Experts of a small language model.
Size: 8 layers, width 160, vocabulary 4096, 10.3M parameters.
Below are experts of layer 4 (counted from 0) of a mixture-of-experts language model. Rows are named router (the router's row for the expert), up (a neuron's input weights, with its number) and show model dimensions 80-159. Each number is 128 + 32 x the weight over its row's rms, rounded and kept within 0 to 255.
After each expert's rows: "gets" lists some tokens that make up at least twice as much of what it gets as of all text. This comes from a sample of Wikipedia text that the model never trained on. Tokens count by the router's weight.

# expert 11
router [ 88 129 116 155  94 105 179 151 113 108 144 111 183 107 126 141 115 160  98  94 139  97 112 136 118 136 142 148  89  79 197 160  90  74 148  67 153 150  74 100 145 121  62 144 135 108 132 133 138 156 183  64 146  89 209 131 109 135  33  88 145  84 143 140 108 124  70  65 187 157 237 145 136 108  79 123  84  83  85 130]
up2 [144 122 195 152 130 122 104 122  90  96 131 160 126 240 144  60 132 128 162 136 170  84 141  96 166 167 161 143 141 144 131 152 129  91 114 134 115 152 143 136  79 110  86 150 101 112 109 125 150 183 140 109 132 105 183 142 148  89 102 138 174  18 135 155 126 144 134 137 168 115 164 127 131 162 140 171 158 141 136 125]
up3 [ 86  60 138 135 115 102  89 156  83  90 139 131 137 144 123  87  88 156 145 120 141 180  75 119 156 104 172  82 124 135  76 140 126 175 135 122  71  63 136 132 147 139 132 146 155  33 147 109 103 128 155 117 163 146 135 139 114 193 151 115 169 123 125 115 108 160 124 128 101 135 171 125 166 115 105  81 119 157 117 105]
gets: ": ", "it", "0 ", "1 ", "at", "the "

# expert 25
router [114 147  67  84 149  99 167 148 126 125 187 102 202  90 141 133 108 160 139 144 137 143  80 111 131 110 155 150 141 137 109 121 182 204  91  42  86 113 134  77 144 148  94 163 180 100 138  87 150 135  93 142 123 147 127 187  89 135 137 130 112 113 139 164 146  85 128  70 143 171 191 105 128 115 114 111 140 193  57 101]
up12 [204 145 110 127 121 102 129 128 150 129 136 147 150  61 117 193 145 147 144 123 182 116 109 117 133 160 121 138 124 178 152 167 160  92 112  93 107 124 119 107 173 105  96 147 130 123 199 122 143 124 172 179 154  93  94  60 118  71 101  90 122 133 176 164 153 150  59  72 129 120 119  79  95 104  97 133 217 128  83 162]
up13 [134 156 103 122 106 160 198 109  99 110 133  99 110 141  92 128 108 126  62  90 150 138 135  85 154 128  85 109 170 125 178 147 119  62 162 152 153 100 153 176  92 119 113 115 180 172 121 115 126  93 178 133 162 129 150 122 117 102 124 125 115 144  85 101 138 105 150  73 107 106 143  83 191 125  90  99 147 158 192  40]
gets: "| ", "r", "\" ", "em", "os", "s"

# expert 28
router [153 126 112  57  80 133 111 116 101  92 150 153 175  92  72 126 144 150 108  88 110 132 208 172 149 174 135 135 160 141 196 125 128  64 139 127 126 149  92  90 135 124 162 185 133 133 155 116 146 103 130 120 126 106 101 131  41 198 144 138 107  68 124 110  96 101 103 139 158  67 225  56  93  87 125  72 122 154 178  94]
up12 [175 100 176 137  85  98 146 101 106  83 115  99 168 163 119 138 127 167 120 142 118 104 133  85 124 129 140 138 113 123 144 127  75  63 138 151 141 132 104  81 139 120 158 141  67 115  98 115 244 175 171 115 148 139 166 140 121 111 140 136 160 138 183  94 121 231  51 150 133 115 168 120 156  90  23 161 161 159  89 127]
up13 [ 86 172 102 183  72 165 178 166  92 135 158 110 131 100 132 144 110 163 124 154 126 120 146  75  62 143 120 108  65 133 156 132 122 186  61 168 189 108 157  94 181 120 118 166 120  77 124 141  81 105 128 137 184 175  99 121 111 150 159 111 114 164 172 129 125  94 155 120 105 184 112 141 100 108 125 115 161  81 113  95]
gets: "E", "F", "W", "A", "O", "L"

# expert 17
router [125 144  38 193  88  90  84 151 119 107 151  93 143 123 141 139 125 159 115 147 165 140  70  97 103 114 163 106 185 136 158 177 157 149  77 110 155 119  95 150 173 108 102 160 162 158 148 121 147 157 119 162 146 162 127  99 108 194 143 105 146  64 176 101 103 156 140 145 145  91 151  99 132 120 129 162 131  60 114 106]
up2 [105  92 194 175 107 129 100 133 151 103 151  86 170 166 167 110 132 114  75 141  99 158 156  65 148 120 165 123 105 137 136 167 116 141  90 175  63  63 136 130 184 134 104 143 176  48 140 165 197 144 141  67 150 136 131 141  34 125  96  75 148 149 158  67 163 157 148 166 134 139 129 123 144 134  86 137 161 119  74 120]
up3 [135 119 208 137 105  93  99 154  59 110 146 120 137 133 111  74 170 138 100 181 132 122 143 114 124 152 186  66 150  94 158 118 144 100  97 133 135  93  52 159 135 106  80 160 140 150 157 137 151 142 103 124 152  36 171 116 100 165  69  79 163 133 169 127 170 141 148  83 146 131  76 101 152  95 131 149 208 153 133 116]
gets: "a", "\n", "- ", "an", "y", "k"

# expert 26
router [134 129  65 139 125 147 157 172 133 106 183 129 139 154 123 151  95 217 104 160 189 133 114 158 150 105 150 102  83 134 124  80 160 102  87 174 184  92 163 131 135 114 106 181 119 125 160 153 140 125 112  84 134 138  78 119 153 166  77 136 123 115 157 111  72  81 112  79 197 124 119  98 144  99 162  57 179 155  66  89]
up0 [167  95 126 113 123  82 155 173 160 136 173 154 238 114 153  91 153 134 129  79  66  90 163  96 105 114 119 110 112 125 155 152 129  92 138 151 163 153  69 138  71 143 103 174 136  89 137 113 163 135  97  84 110 142 129 111  56 178 152 112 120 116 141  93 127  93 130 157 170 145 184 159 154 118 132 178 104 118 112 131]
up1 [ 79 166 130 124 121  73 232 194 165 162 157 133 206 125 120 115 156 103  84 164 241 147 124 172 169 156 150  68 167 106  98 164 112  70 124 170 187 160 138 124 154 112 135 142 155  94 143 162 128  79  97 139 169 157 141  90 120 217 117 115 130 183 165  84 106 159 157 140 153 116 161 142 134 149 169 167 103 135  68 120]
gets: "2", "1", "3", "0", ".", "4"

# expert 29
router [157 144 164 120 128 130  91 163 172 117 166 129 123 176  92 131 123 145  91 151 122 150  71 116 104 111 135 143 154 141 138 126 135 115 122 124 182 111 106  87 131 105 111 146 137 118 121  54  94 157 118  77 134 139 140 106  57 122 107  92 140 137 127 106  83 103 157 123 140 184 170 145 150  66 112 113 168 115 182 111]
up0 [124 149 169 133 124 131 131 146 141 106 177 153 161 158 172 138 187 125 130 176 120 138  55  88 124 160 116 108 177 105 107 121 159  99 124 173 181 132 147 162 174 103  72 174 182  73 157 129 127 107 162 157 161 134 179 107 133 135  75 124 107 102 125  93  56 158  92 100 143 115 115 125 146 114 108 142 123 156 113 145]
up1 [132 171  70 149 126 164 101 116 163 118 135 187 135 178  78  82 156 161  85 163 136 193  89 146 104 140 171 125 153 102 148 123 141  92  88 127 129 115  91  87  66 137 138 156 129 141 135 150 133 144 116 138 143  99 171 151  92 136  76 102 195 169 164 107  65 132 114 152 184 200 124 143 132 109 107 145 161 127 140  95]
gets: "er ", ", ", "\n", "ist ", "ian ", "or "

# expert 21
router [ 82 126  66 187 104 153 157 173 144  82 143 125 177 127 158  69  99 148 117 119 118 158 168 165 111 129 104 108 110 139 115 117 190 106  86 155 170 123  76 121 113 123 107 189 127 136  93 161 141 107 133 124 108 114 131  86  64 141  68  70 112  90 111 125  97 122  95 111 147 139 161 118 127 104 106 188 149 114  80  76]
up2 [ 68 147 113 151  85  80 191 135 188 128 151  93 111  90 187  84 112 140 114 161 116 111 119  94  76 134 144 100 117 132 142 125 192 140 102  64 155 118  61 189 133 121 141 127 154 142 122 154 175  97  61 134 123 123 149 125 106 130  94 100 188  96 171 124 130 161 168  52 126 135 182 126 139 105 116 141 162 169 126 123]
up3 [144  99 167 172 105 161 122 111 146 163 107 115 162 146 101 146 164 139 172 164 158 125 153 106 130  66 139 156 181  54 123 171 120  95 107 105 165 171 111  90  62 149 152 123 112 176 174 107 136  93 109 186 160 113 112 231 106 118 125 109 187 123 127 110 126 106 110 110 152 136 134 201 187  98  98 134 113 165 106  55]
gets: "=", "= ", "\n\n", "(", "born ", "is "

# expert 6
router [104 164  94 171  94  94  74 153  66  92 157 135 161 142 162 155 157 124 122 136 133 152 135 109  97 106 171 136 163  95 150 157 149  74 117 176 138 118 104  37 126  92 107 168 158 118 163 143 143 120 116  94 166 107 158 110  98 132 130  81 138 137 159 111  78 153 119 167 145 159 165  95 170 120  78 130 111 186  40 101]
up12 [145 143  93 120 136 116 146 160 151  89 131 199 166 104 146 131 169 179 109  74 183 178  90 125  86 145 167 155 114 138 140 187 108 179  88  96 169 125  98 189 176 103  85 156 146 146 177 104 139 181 165  56 160 132 100 106 112 156 133 114  96 148 157  85 113 113 104  68 136 115 158  80 174  78 136 118 118  87 142  68]
up13 [100 135 147 120  69 154 214 116 105 155 156 189 115 153 121 147 160 144  93 159 142  62 130 162  27 147 168 108 147  62 132 111 110 131 113 151 137  57  82 124 179 111 119 141 144 129 159 135 155 169 132 127 116 122 172 141 122 112 122 125 168 128 104 112 116 175  92 149 147 131  84  97 163  71 101 122 184 178 150 118]
gets: "(", "| ", "c", "h", "s", ": "

# expert 7
router [129 110 157 140  86  85 162 163  90 103 144 121 143 142  86 178 128 122  22 107 132 156 121 175 141 115 157 165 162 139 159 173  91 122  76  86 209 137 133 141  92 103 128 159 149 128 126 101 102  93 168 161 162 142 109 162 135  81 138  69 151 134 128 108 103 219 137 118 160 131 155  53 166 115  90 165  97  81 115 101]
up0 [174 179 149 189  78 144 198 123 128 116 166 103 200 154 151 155 195 158 137 193 162 143 160 114 121  98  99 135 112 136 177 136 133 134 136 121 123 138 149 155  98 128 148 147 104 213 194 131  99 118  80 165 153 167 117 116 152 129  86 100 200  91 131 119 118 177  93 114 130 140 163  76 212 149 124 142 146  79 160  98]
up1 [ 88 130 140 179 132 106 193 159 119 151 145 139 102 163 172 124  63 104 126 145 143 106  91 161 147 154 112  85 205 122  99 109 190 115 179 109 178 106 149 140 179 100  85 122 145 133 108  88 131  92 129 170 122 120 137 135 141  98  89 119 102 119 118 141 121  68 138 144 148 123 118 161 100 148 160 110 122  83  57 122]
gets: "p", "b", "op", "fl", "fac", "tr"

# expert 15
router [ 90 121 204 144  90 125 123 161 160  78 138 148 134 102  69  86 198 178 102 152 170 139 122 189  82 116 177 153  94 106 130 173 141 129 156 112 121  99 153 141 196  93  76 156 159 115 143 136 170 143 114 148 119 135 147 128 135 111 130 113 139 113 148  69 105 202 159 137 218 152 119 124 186 128 107  79 175 170 173 126]
up0 [105  99 138 142 113  75 140 123 157 111 141 163 166 121 108 198 139 105 111  69 165 149 144 193 109 141 172 123 151 154 126 146 156 190 152  91 119 140 151 160 139  85 120 192 127 131 156 193 111 168 116 177 157 143 145  79 119 173 179 135  94 143 156  55 124  74  97  84 144 176 166 141 179  74 123 118 141  99  88 134]
up1 [140  85 153 116 113 145 123 112 105  86 118  98 175 134  97  98 164 157 135 111 134 164 168 135 110 140 126 162 176 147 214 144 109 128  99 123 106 141 153  89 103 104 138 138 104  95 131  89  88 134  88  97 114 150 150 143 145  82 150 133 140  87 174 175  84 125  95  83 192 143 160 152 151 100 117  89 120  85 122 126]
gets: "K", "| ", "H", "G", "the ", "B"

# expert 1
router [162 116 112 126 123 212 119  88 115 104 131 146 154 128 131 165 150 126 124 141 154 149 177 141 158 124 124  78 151 165 141 173 116 139 113  60 190 173 146 110 143 103  68 173 135  98 207 102 151 135  89  81 163  77 134 102 109 110 146  91 137  97 145 143 137 130 171  64 161 126 117 120 128 103 197 158 139 140 172 141]
up0 [163 129  64 137  84 126 134 140  56  85 104 103 145 141 150  73 141  95 114 120 164 140 145 108 107 143  94 133 173  50 159 152 116 201 137 130 151 110  90 117 116 144 108  83 121 103 155 142 162 142 120  93 171 195  71 140 143 147 111 131 108 129 152 134 124 130 169 114 218  93 120 129 155 114 108 103 152 101 130 135]
up1 [121 144 107 135 120 166 113 175 134 156 142 112 158 136 183 110 174 130  87 124  95 105 181 147 139  80 130 114 150 104 195 202 100 112 120 126 100 150  91 140 102  99 132 134 132 108 124 145  94 118  82 169 228 117 108  83  85 133  60 103 139  94 161 126 107 139 131  94 151 112 114 105 132  67 194 146 171  78 105 120]
gets: "re", "m", "w", "1 ", "6 ", "8 "

# expert 27
router [127 127 101 183  87 115 176 160 151  99 170 126 145 201 169  83 178 179 139 114 178 116 131 180  97 169 148 108  93 130 113 241 144  97  86 145 153 119 131  77 164 125 141 150 154 188 153 201 159 168 114 118 127 115 145 137 146 107 123 117 123 141 146 119 161 152 135  48 117 150 193 106 177 108 108  67 101 183 205 118]
up12 [101 148 119 113  76 150 132 162 102 100 122 152 161 128 138  67 127  87 109 135  89 151 132 128 121 108 170 115 178 120 162 132 183 172 148 131 165 148  76 196 128 121 104 124 201 123 148  85 176 163 121 153 162  94 121 182 101 131  96 134 151 127 133  73 166 135  97 135 141 125 176 162  84 170 141 157 140  83 147 101]
up13 [125 121 124 184 111 127 130 141 198  55 136 132 148 140 165 156 188 125 168  97  98 153 152 149 178 154 140  84  94  93 147 165 129 189 102  98 236 179  52 102 109 118 153 179 161 165 143 138 167 128 145  99 171  60 145 147 133 105  94  92  69 130 118 178  67 152  92  99 119 127 138 145  97  37 173 115 122 120 139 120]
gets: "the ", "str", "as ", "was ", ":", "s "

# expert 0
router [141 138 161 156  92  96 152 138 102 101 129 102 173 164 104 111 157 135 111 186 115 132 100  75 146 106 143 155 203 121 113 112 191 157 161 125 113 145  88  70 144  90 153 126 134 130 161 190 163  91  82 172 135 153 119 164  94  94 142  94 103 116 169  99 156 190 122 171 164 159 138 159 141 132 154 124 115 127  74 157]
up12 [ 59  71 124 115 101 166 151 146 161 126 145 161 152 110 170 198 170 144  98 107 142  93 172 125 126 113 104  54  98 136 146 108 142 139 108 187 187 166 127  94 133 109 140 122 130 123 115 126 159 118 187  79 113 125 153 151 147 122  89 118 161 113 175 127 165 134 139  92 141 146 141 143 130 126 155 106  80 125 132 113]
up13 [ 88 153 124 186 132  83 126 127 116  94 157 130 140 101 192 120  78 151 174 146 116 135 150 132 129 162 184  92 111 132 157 172  79 113 135  86 158 144 172 102  70 135 156 118 135  85 173 135 175 204 155 128 165  90 188 127 115 104  92 166 123 138 100 121 140  94  34  93 159  87 154 163 138 111  36 147  81 190  91 111]
gets: "in ", "of ", "from ", "by ", "on ", "to "

# expert 4
router [107 121 156 165 131  76 191  97 157 130 132  49 124 107 112 151 125 165 150 133 137 109 167 189 128 110 183 119 137 116 138 153  60 138  53 186 117  90 143 146 149  59 139 172 142 158 162  57 151 100 155 140 145 103 137 149  79 119 101  61 143 107 175  97 165 138  76 103 161 120 157  66 196 129 147 174 119 132  81 120]
up0 [134 121 133  82 103 148 120 173 141  90 144 136 158  91 108  82 154 108 116 105 177 166 208 128 121 178 197  86  95 171 143  84 121 134 198 180 122  88 110 176 137  83 145 121 137  90 165 129 103 118 124  98 106 151 112 133 185 153 144 111 111 138 170  95 128 108  98 138 145  95 151  94 133 168  65  91 136  86  75 111]
up1 [ 85 105 172 126  89  85 135 126 138 149 119 114 168 150 104 168 179  72  99 152 119 118 102 105 103 112 117 152 131 116 112 106 151 205 138 121 120 133 126 143 174 102 139 131 145 124 130 163 105  95  77 142 110 144 125 140  76 113  51 110 158 158 126 107 140 185 182  84 152 204 126 143  95 116 104  62 144  80 153 136]
gets: ", ", "that ", "which ", "where ", "when ", "while "

# expert 12
router [ 97 172 141 193  81 138 129 199 180  76 137 115 151  80 109  87 174 118 109 130 176 155  75 150 156 139 110 135 121 110 118 107 124 119 112 109 175 104 111 153 185  99  73 149 182 127 154 110 117 125 124 167 139  80 119 151 101 106 159 117 148 104 142 121 106 193  79  52 155 126 141  29 129 159 100 126 121  97 100  93]
up0 [189 145 161 122 139 147 157 178 121 109 126 222 162 122 153 102 108 166  99 103 141 171 111 132 153  67 183 140 112 122 144 119 139 114 102 124 111  70 105 158 145 151  88 145 178 176 131 141  84 114 113 123 137  94 196 156 121 189 130 104 126  88 174 121 126 228 157  46 104 111 150 143  99 167 127 161 114  93 124 139]
up1 [108 131 194 160  69 160 143 183 127 143 155  97 141  96 126 158 146 102 109  81 160 178 125 161 123 126 164 138 130 103 118 126 151 157 125 170 178 164 166  84 149 119 112 131 188 109 127 116 177  86 124 171 149  71  69 122 151 149 183 137 160 108 158 115 182  74 156 191 118 152 147 146  64 160 118 154 151 127 122 147]
gets: "\"", "'", "The ", ": ", "I ", "’"

# expert 16
router [ 96 173 168 128 109 255 118 135 129  99 148 111 142  90  38 113 148 174 111 140 129 147 137 111 103 119 139 117 129  86 158 143 174 173  47 120 141 131 108 175 139 123 146 148 146 150 171 131 140  67  87 139 135  18 169  96  97 158 124  91 148 120 173  96 177 164 182  90 151 146 169 115 133 111 104 131 169 122 134 120]
up12 [147 142 149 135 121 127 148 177 150 112 112 124 159 165 125 157 134 151 149 117 139 217 157 111 100 119 195 107 114 126 132 154 155 152  88 200 126 156  99 163 130 131  62 138 127 102 140 114 169 159 125  33 165 133 159 160  65 131 201 115 154 130 151 151 140 102 192  99 166 134 173 107 114  71 160 146 121 120  97 136]
up13 [ 89 141 151 200  92 169 154 165 118 145 178 112 190 112 106 131 143 123 138 140 128 123  73 159 143 101 137 133 158  46 165 125 170  52  93 201 175 136  90  97 146 155 140 193 111 133 100 118 164 162 140 143 151 150 216  87 105 103 150  98 138 128 131 147 123 142  70 158 133 112 127 125  89  97 100 186 132 142 173 153]
gets: "a ", "he ", "his ", "was ", "He ", "\n"

# expert 14
router [115 116  94 139 115 103 118 181 164 104 164 129 156 116  92 166 146 194 107 105 117  86 100 123  69 118 135 143 151 148 144 126 104 110  76 146 169  98 106 129 117 122  87 158 141  94 136 151 143  81 153 100 151 130 140  83  80 158 172  53 215 181 128 111 125 129 150 153  98 122 102  95 182 110 152  93 141 139  94  62]
up12 [121 141 118  84  70 151 140 113 136 129 196 104 162  67  73 175 152  85  96 128 132 138  88 117 111 108 117 188  71 103 164 108 178 166 122 101 127 108 136 159 178 162 167  97 129 150 109  96 111 169 129 130 108 138 211 105 145  93  93 172 205 124 159 178 135 143 177 145 186 114 116  94 115 125 131 154 131 137 101 114]
up13 [138 141 168 102 109 165  98 113 135 121  94 119 168 144 176 118 142  64 169  84  85 122 143 137  92 159 178 158 115 154 118 141 183 191 112 155 181 163  60 120 113 127 152 130 147  94 134 169 161 103 110 121 190 149 113 138 122 161  89  94 150 160 157  87 130 128 133  84 113 116 119 123 148 143  88 147 173  95 101 194]
gets: "es ", "s ", "ers ", "ts ", "ations ", "tions "

# expert 31
router [ 80 127 155 109 103 108  79 192  98  71 148  67 124 123 166 100 177 142 140 159 142  95 160 184 130 116 207 147 155 176 126 146 135 171 131 111 122 106  83 102 174  74 119 159 160 131 175 172 114 113 179 124 144 117 128 160 164 154  92 110 156 162 124  72 132 121 106 146 142  97 125 149 116 103 169  58 211 103 171 130]
up0 [ 93 125 133 137 107 135 123 178  81 127 148  74 129  93  89 164 175 121  95 138 128 121 158 101 146 141 137 118 150 123 199 123 158  51 142 116 129 100 142  91 163 163 177 139 126 137 105 139 178  62  97 121 150  94 106 138 173 109 123 136 131  34 188 137 125 132 135 119  96 114 142 132 240 141 122  97  85 124 176 112]
up1 [183 205 125  98 168 171 140 146 124  67 161 111  98 154 132 140 160 107 113 162 105 122 119 140 176 156 118  52 151 161 125 115 121 116 139 129 118  82 105 173 111 115 121 144 148  95 165 193 110 128  77  94  90 150 120 114  89 111 116 117 119 153  73 123 146  86 150 172 128  82 124 109 119 117 150 115 180 109 106 115]
gets: "o ", "a ", "i ", "an ", "y ", "e "

# expert 30
router [150 101 170 157 105 144 167 147 164 113 155 151 159 165 180 172 144 156 117 168 130 127 125 118 107 155 127  74 178 197 142 153 151 131  67  72 154 115 109 194 115  74  97 160 143 101 169  64 151 122 107 102 149 209 144 116  94 156 149 104 145 143 121 107  95 140  58  72 155 142 146 115 129  92 104 157 102  56 105 112]
up14 [ 79 120 142 168 123 170 131 147 122  92 144 109 178 160 134 152 112 103 120 164  60 139 141 120  66  69 115 122 123  91  98 113 137 134 114 117 119  67  99 172 157 156 108 137 199  98 162 157  99  90 153 128 143 141 174 154  93 120  86 106 135  71 150 138  96 106 104  91 140 152 151 126 117 123 100 124 132 123  78  83]
up15 [153 109 115 161  90 109 156 167 115  89 146 105 183  79 116 143 141 164 124 118  75 137  95 165 123 144 169  63 188 107 170 137  75 145  90 153  77 133 131 160 179 112  60 156 133  97 108 157 151 109 123 101 101 136 143 117  92 172 109  96 116 157 154 149 127 160  64 107 130 141 116  70 133 108  89  96 124 136  86  92]
gets: "–", "-", ".", "Sp", "Ar", "S"

# expert 18
router [104 166 120 111 108 122 111 178  92 136 145  91 156 141 133 171 169 161  51  88 144 166 166  74 144 148 123 119 113 124 160 202 111  69 122 169 174  84 129 178 124  78 150 160 119 116 131 135 156  82  84  98 178 111 158 144 133 132 127 108  89  92 120 114  90 101  90 110 137  79 165 141 114  74 137 121 117 144  92  51]
up0 [119 130 105 137 142 129  93 165 114 120 142 136 102  92 122  96 145  94  92 166 139 139 135 106 111 178 142 106 161 125 109 127 144  91 128 148 127  89 139 174 117  64 146 163 154 132 196 148 108 120 151 162 120 183  88  87  99 117 121 171 129 144 106 116 105  82 151  51 127  77  88 145 213 181 161 133 111  94 151  78]
up1 [118 154 130 103 123 153  93 121 147 119 156 183 132 161 190 130  67  91  85  66 183 129 143 151 185 210 170 117 176 161 177 129 101 137 109 152 156 109 101 165 122 109 100 139 152  81 170 208 184 155 142 140 168 136 148 109 116 162 139 108 146  50 129  81 123  98 118 118 145  73 115 147  70 115 118  83 136 133 106 141]
gets: " ", "con", "Con", "% ", "dis", ") "

# expert 5
router [ 64 166 114 123  91 140 106 158 100 109 167 118 155 113 137 166 152 155  97 153 175 149  89 155 106 144 138  89 117 132 118 184 165 108  83 144 159 118 110 109 141  94  99 162 160  94 137 122 156 100 107  76 157  50 139  96  92 132  96 112 146 160 127  85 154 134  93 105 162 193 159 125 171 126 101 177 142 133 166 114]
up0 [164 131 146  96  67 174  89 137  58 106 145 100 128 176 138 148 174 183  99 125 154 123  91 131 146  73 153 111 152 185 120 143 120 123  85 129  91 110 147 107 184 136 130 146 133  76 149 138 111 125 128 169  94 112 143 153 126 124 156  66 146  40 104 141 122 102 161  93 148 123 124 149  73 125  80  79 188 137 114  95]
up1 [133 127 154 174  84 108 107 147 168 137 183 103 167  92 141 108 221 120 155  99 119 124 131 206 135 134 128  37  96  92  94 161 202 121 121 124 152 195  58 160 135  87 124 177 154 150  81  97 140 150 146 105 166 166 143 113  94 141 113 108  94 142 171 119 143  92 108 102 169  89 160 122 184 102 132 164 128  75 116  92]
gets: "|", "==", " ", "er", "- ", "ent"

# expert 8
router [120 133 113 141  72 126 124 143 126  96 177  98 147  96 127 149 131  78 134 121 123 127 118 171 148 132 120 141  95 161 112 128 127 145 104 119 129 164  82 109 139 139 104 146 120 129 128 112  78 142  76  79 130 171 140 142 119 116 181  48 105 111 201 132 151 181 183  83 160 154 137  57 152 159 136 126 222  85 175 134]
up14 [134 122 106 123  89 120 148  99 191 108 155  98 183  84 160 194  79 117 107 154 126 112 193 109 128 172 144 146 193 167  90  97 147 179 105 134 156 126 120 140 112 162  30 126 161 164 122 104  79 140  37 143 128 139  75 139 156 158 135  88 133 108 125  91 168 128 137  82 107 182 113  83 147 169 113 132 152  91 109 153]
up15 [ 87 158 164 113 121  96 130 126 134  88 154 144 146 154 178 137 135 108 138 142 133 120 144 116 100 170 123 113 115 134 100 173 114  75 180  94  96 167  79 144  66  81  96 128 136 163 172 171 125  68  73 121 189  96 201  54  87 189 109  68 122 164 140  34 147 162 120 151 121 156 229 169 150 113 138 120 170  96 143 123]
gets: "1", "2", "3", "4", "5", "6"

# expert 10
router [133 149  96 129 101 159  60 130 120 102 163 107 134 166  90  67 133 144 112 133 106 165 179 144 112 138 138  73 178 221 171 170 144 104 130 165 136  93 132 121 151  90 109 160 148  93 133 106 136 123  87 127 154 178 132 100 123 154 128 110 134 160 135 129 185 147 234  86 152 146 137 105 131 100  93 157 182 157  55 115]
up0 [138 152 121 117 126 112 156 163 176 132 141 132 156 209 140 125 137 172  85 125  85 111  99 127  75 141 107  44 199 102 147 199 157 143 133 173 145 177 110 140 124 116 138 143 162 109 176 108 104  59 174 135 177 117 136 166 152 119 127 172 148  43 146 111 221 176 121  78 108 135 176 137 104 133 122  39 158 157 144 143]
up1 [ 92 140 209 156 102  68 153 106 131  93 166 134 160 163 152 136 213 123  93 180 153 107 111 125  82 159 162 119 155 154 136 154 157 118 145 115 154  30 146 108 152 107 116 158 146 123 146  82 191 102 135  49 168 143 184 153 117  91 109 103  81  96 151  94  79  87 151  99 161 144 170 155 127  90  78 133 159 128 124  78]
gets: "- ", "201", "\n", "in", "en", "202"

# expert 13
router [124 147 140 131  82 175  90 160 126 124 154 114 176 115  91 146 116 155 101 106 127  94 112 154 104 179 168 124  86 108 119 113 214 177 107 139 162 165 116 109 124  85 103 144 127 131 146 124 162 122 142 152 143 148 142 132  83  84 134 134 159 184 156 110 141 153 108  81 107 143 127  79 132 162 112 130 166 135 141 146]
up14 [ 97 123  61 116 134 173 109 158 167 122 129 124 178 176  61 177  93 137  93  99 106 119 191 112 108 145 132 159 119 118 147  74 179 120  92  55 139 154 162 119 164 113 118 138 130 100 112 131 121 139 198 135 141 131 202 129 151 135  54  63 135 124 189 173 130 164 126  80 132 159 129 133 131  94  78 106 150 125 186 144]
up15 [ 81 160 195 103 107  99 129 102  74  94 105  94 155  86 113 124  88 226 178 117 135  60 158 109  99 102 132  97 123 125 115 138 181 200  99 109 113 121 108 110 101 122 130 118 117 129 153 138 115 118 142 152 157 172 148 114 109 136  89 123 130 116 147 135 103 113 157  67 124 101 142 115 103 125 103 124 155 103 103  87]
gets: "ed ", "ing ", "ated ", "ted ", "es ", "used "

# expert 3
router [124 115 119 130 114 124  63 123  77  99 111  86 164  89 127 173 156 150 155 153 162 130 178 138 134 114 119 114 189 127 198 143 117  92 145 146 113 113 110 123 127 175  90 145 143  95 133  89 131 197 136 150 157 146 130  82 121 114 103 124 196 116 109 133 153 112 138 110 163 168 113  99 129 132 148 147 138 114 200 128]
up12 [ 55 144 138 146 141  74 173 117 192 124 132 110 157 138 160 145 138 141 124 160  57 126 161  96  84  69 127 164 102 127  82 180 158 119 135 109 155  96  79  69 146 144 124 155 140 106 187  76 138 136  96 126 139  93 109 102  90  80 179 116 145  96 166 127 108 145 146 125 136 127 158 109 147 143 143  73 141 168 111 125]
up13 [132 155 154 113  83 140 124 128 149  90 119 153 167 203 103 182 180 133 163 130  90 156 111 112 128  78 100  86 101 115 133 113 177  92 112  41 126  80 181 196 146  97  87 148 188 120 154 169 164 159 142 118 157 118 106  76  94 123  76  94 147 106 112  71 114  71 180 136 134 149 178 134 112 144  94 140 132  91 176 143]
gets: "of ", "n", "and ", "with ", "the ", "all "

# expert 22
router [173 167 157 128  81 163 148 130 111 145 167 125 151  95  76 109 149 121  88 134 152 137  73 127 105  70 193  92 152 117 122 149 129 152 130 132 166  69 127 112 146 101  71 168 148 129 180  92 112 149 121 168 165 124 111  69 122 156 176 107 156 151 148 102 167 159 187 153 144 144 188 108 124 141 109 169 179 116 151 120]
up2 [127 171 217 143 121 132 122 123 155  97 111 124 135  83 122 171 178 106 145 108 148 159 102 159  90 108 134 107 200  74 114 155 139 124 102 132 110 106 136  95 135 103 144 180 132 102 167 148 161  49 143 141 138 117 105 168 142 105  83  90 199 152  81  57 155 132  89 166 170 154 144  76 120 180 132 150 172 190 128 184]
up3 [ 48 145  72 190  78 130 145 138 159 139 128 116 127 144 116 147 123 189 152 122  67 179 106 104 112 141 126 132 157 134 176 118 163 139  90 117 116 109 104 139  73 128  98 147 182 112 188 106 124 148 147 136 143  95  99 169 130  90 141 105 140 137 125 137  75 132 190 142  97 135 164  89 186 123 165 117  68 124  88 122]
gets: ". ", "\n\n", ".", "\n", "). ", "\". "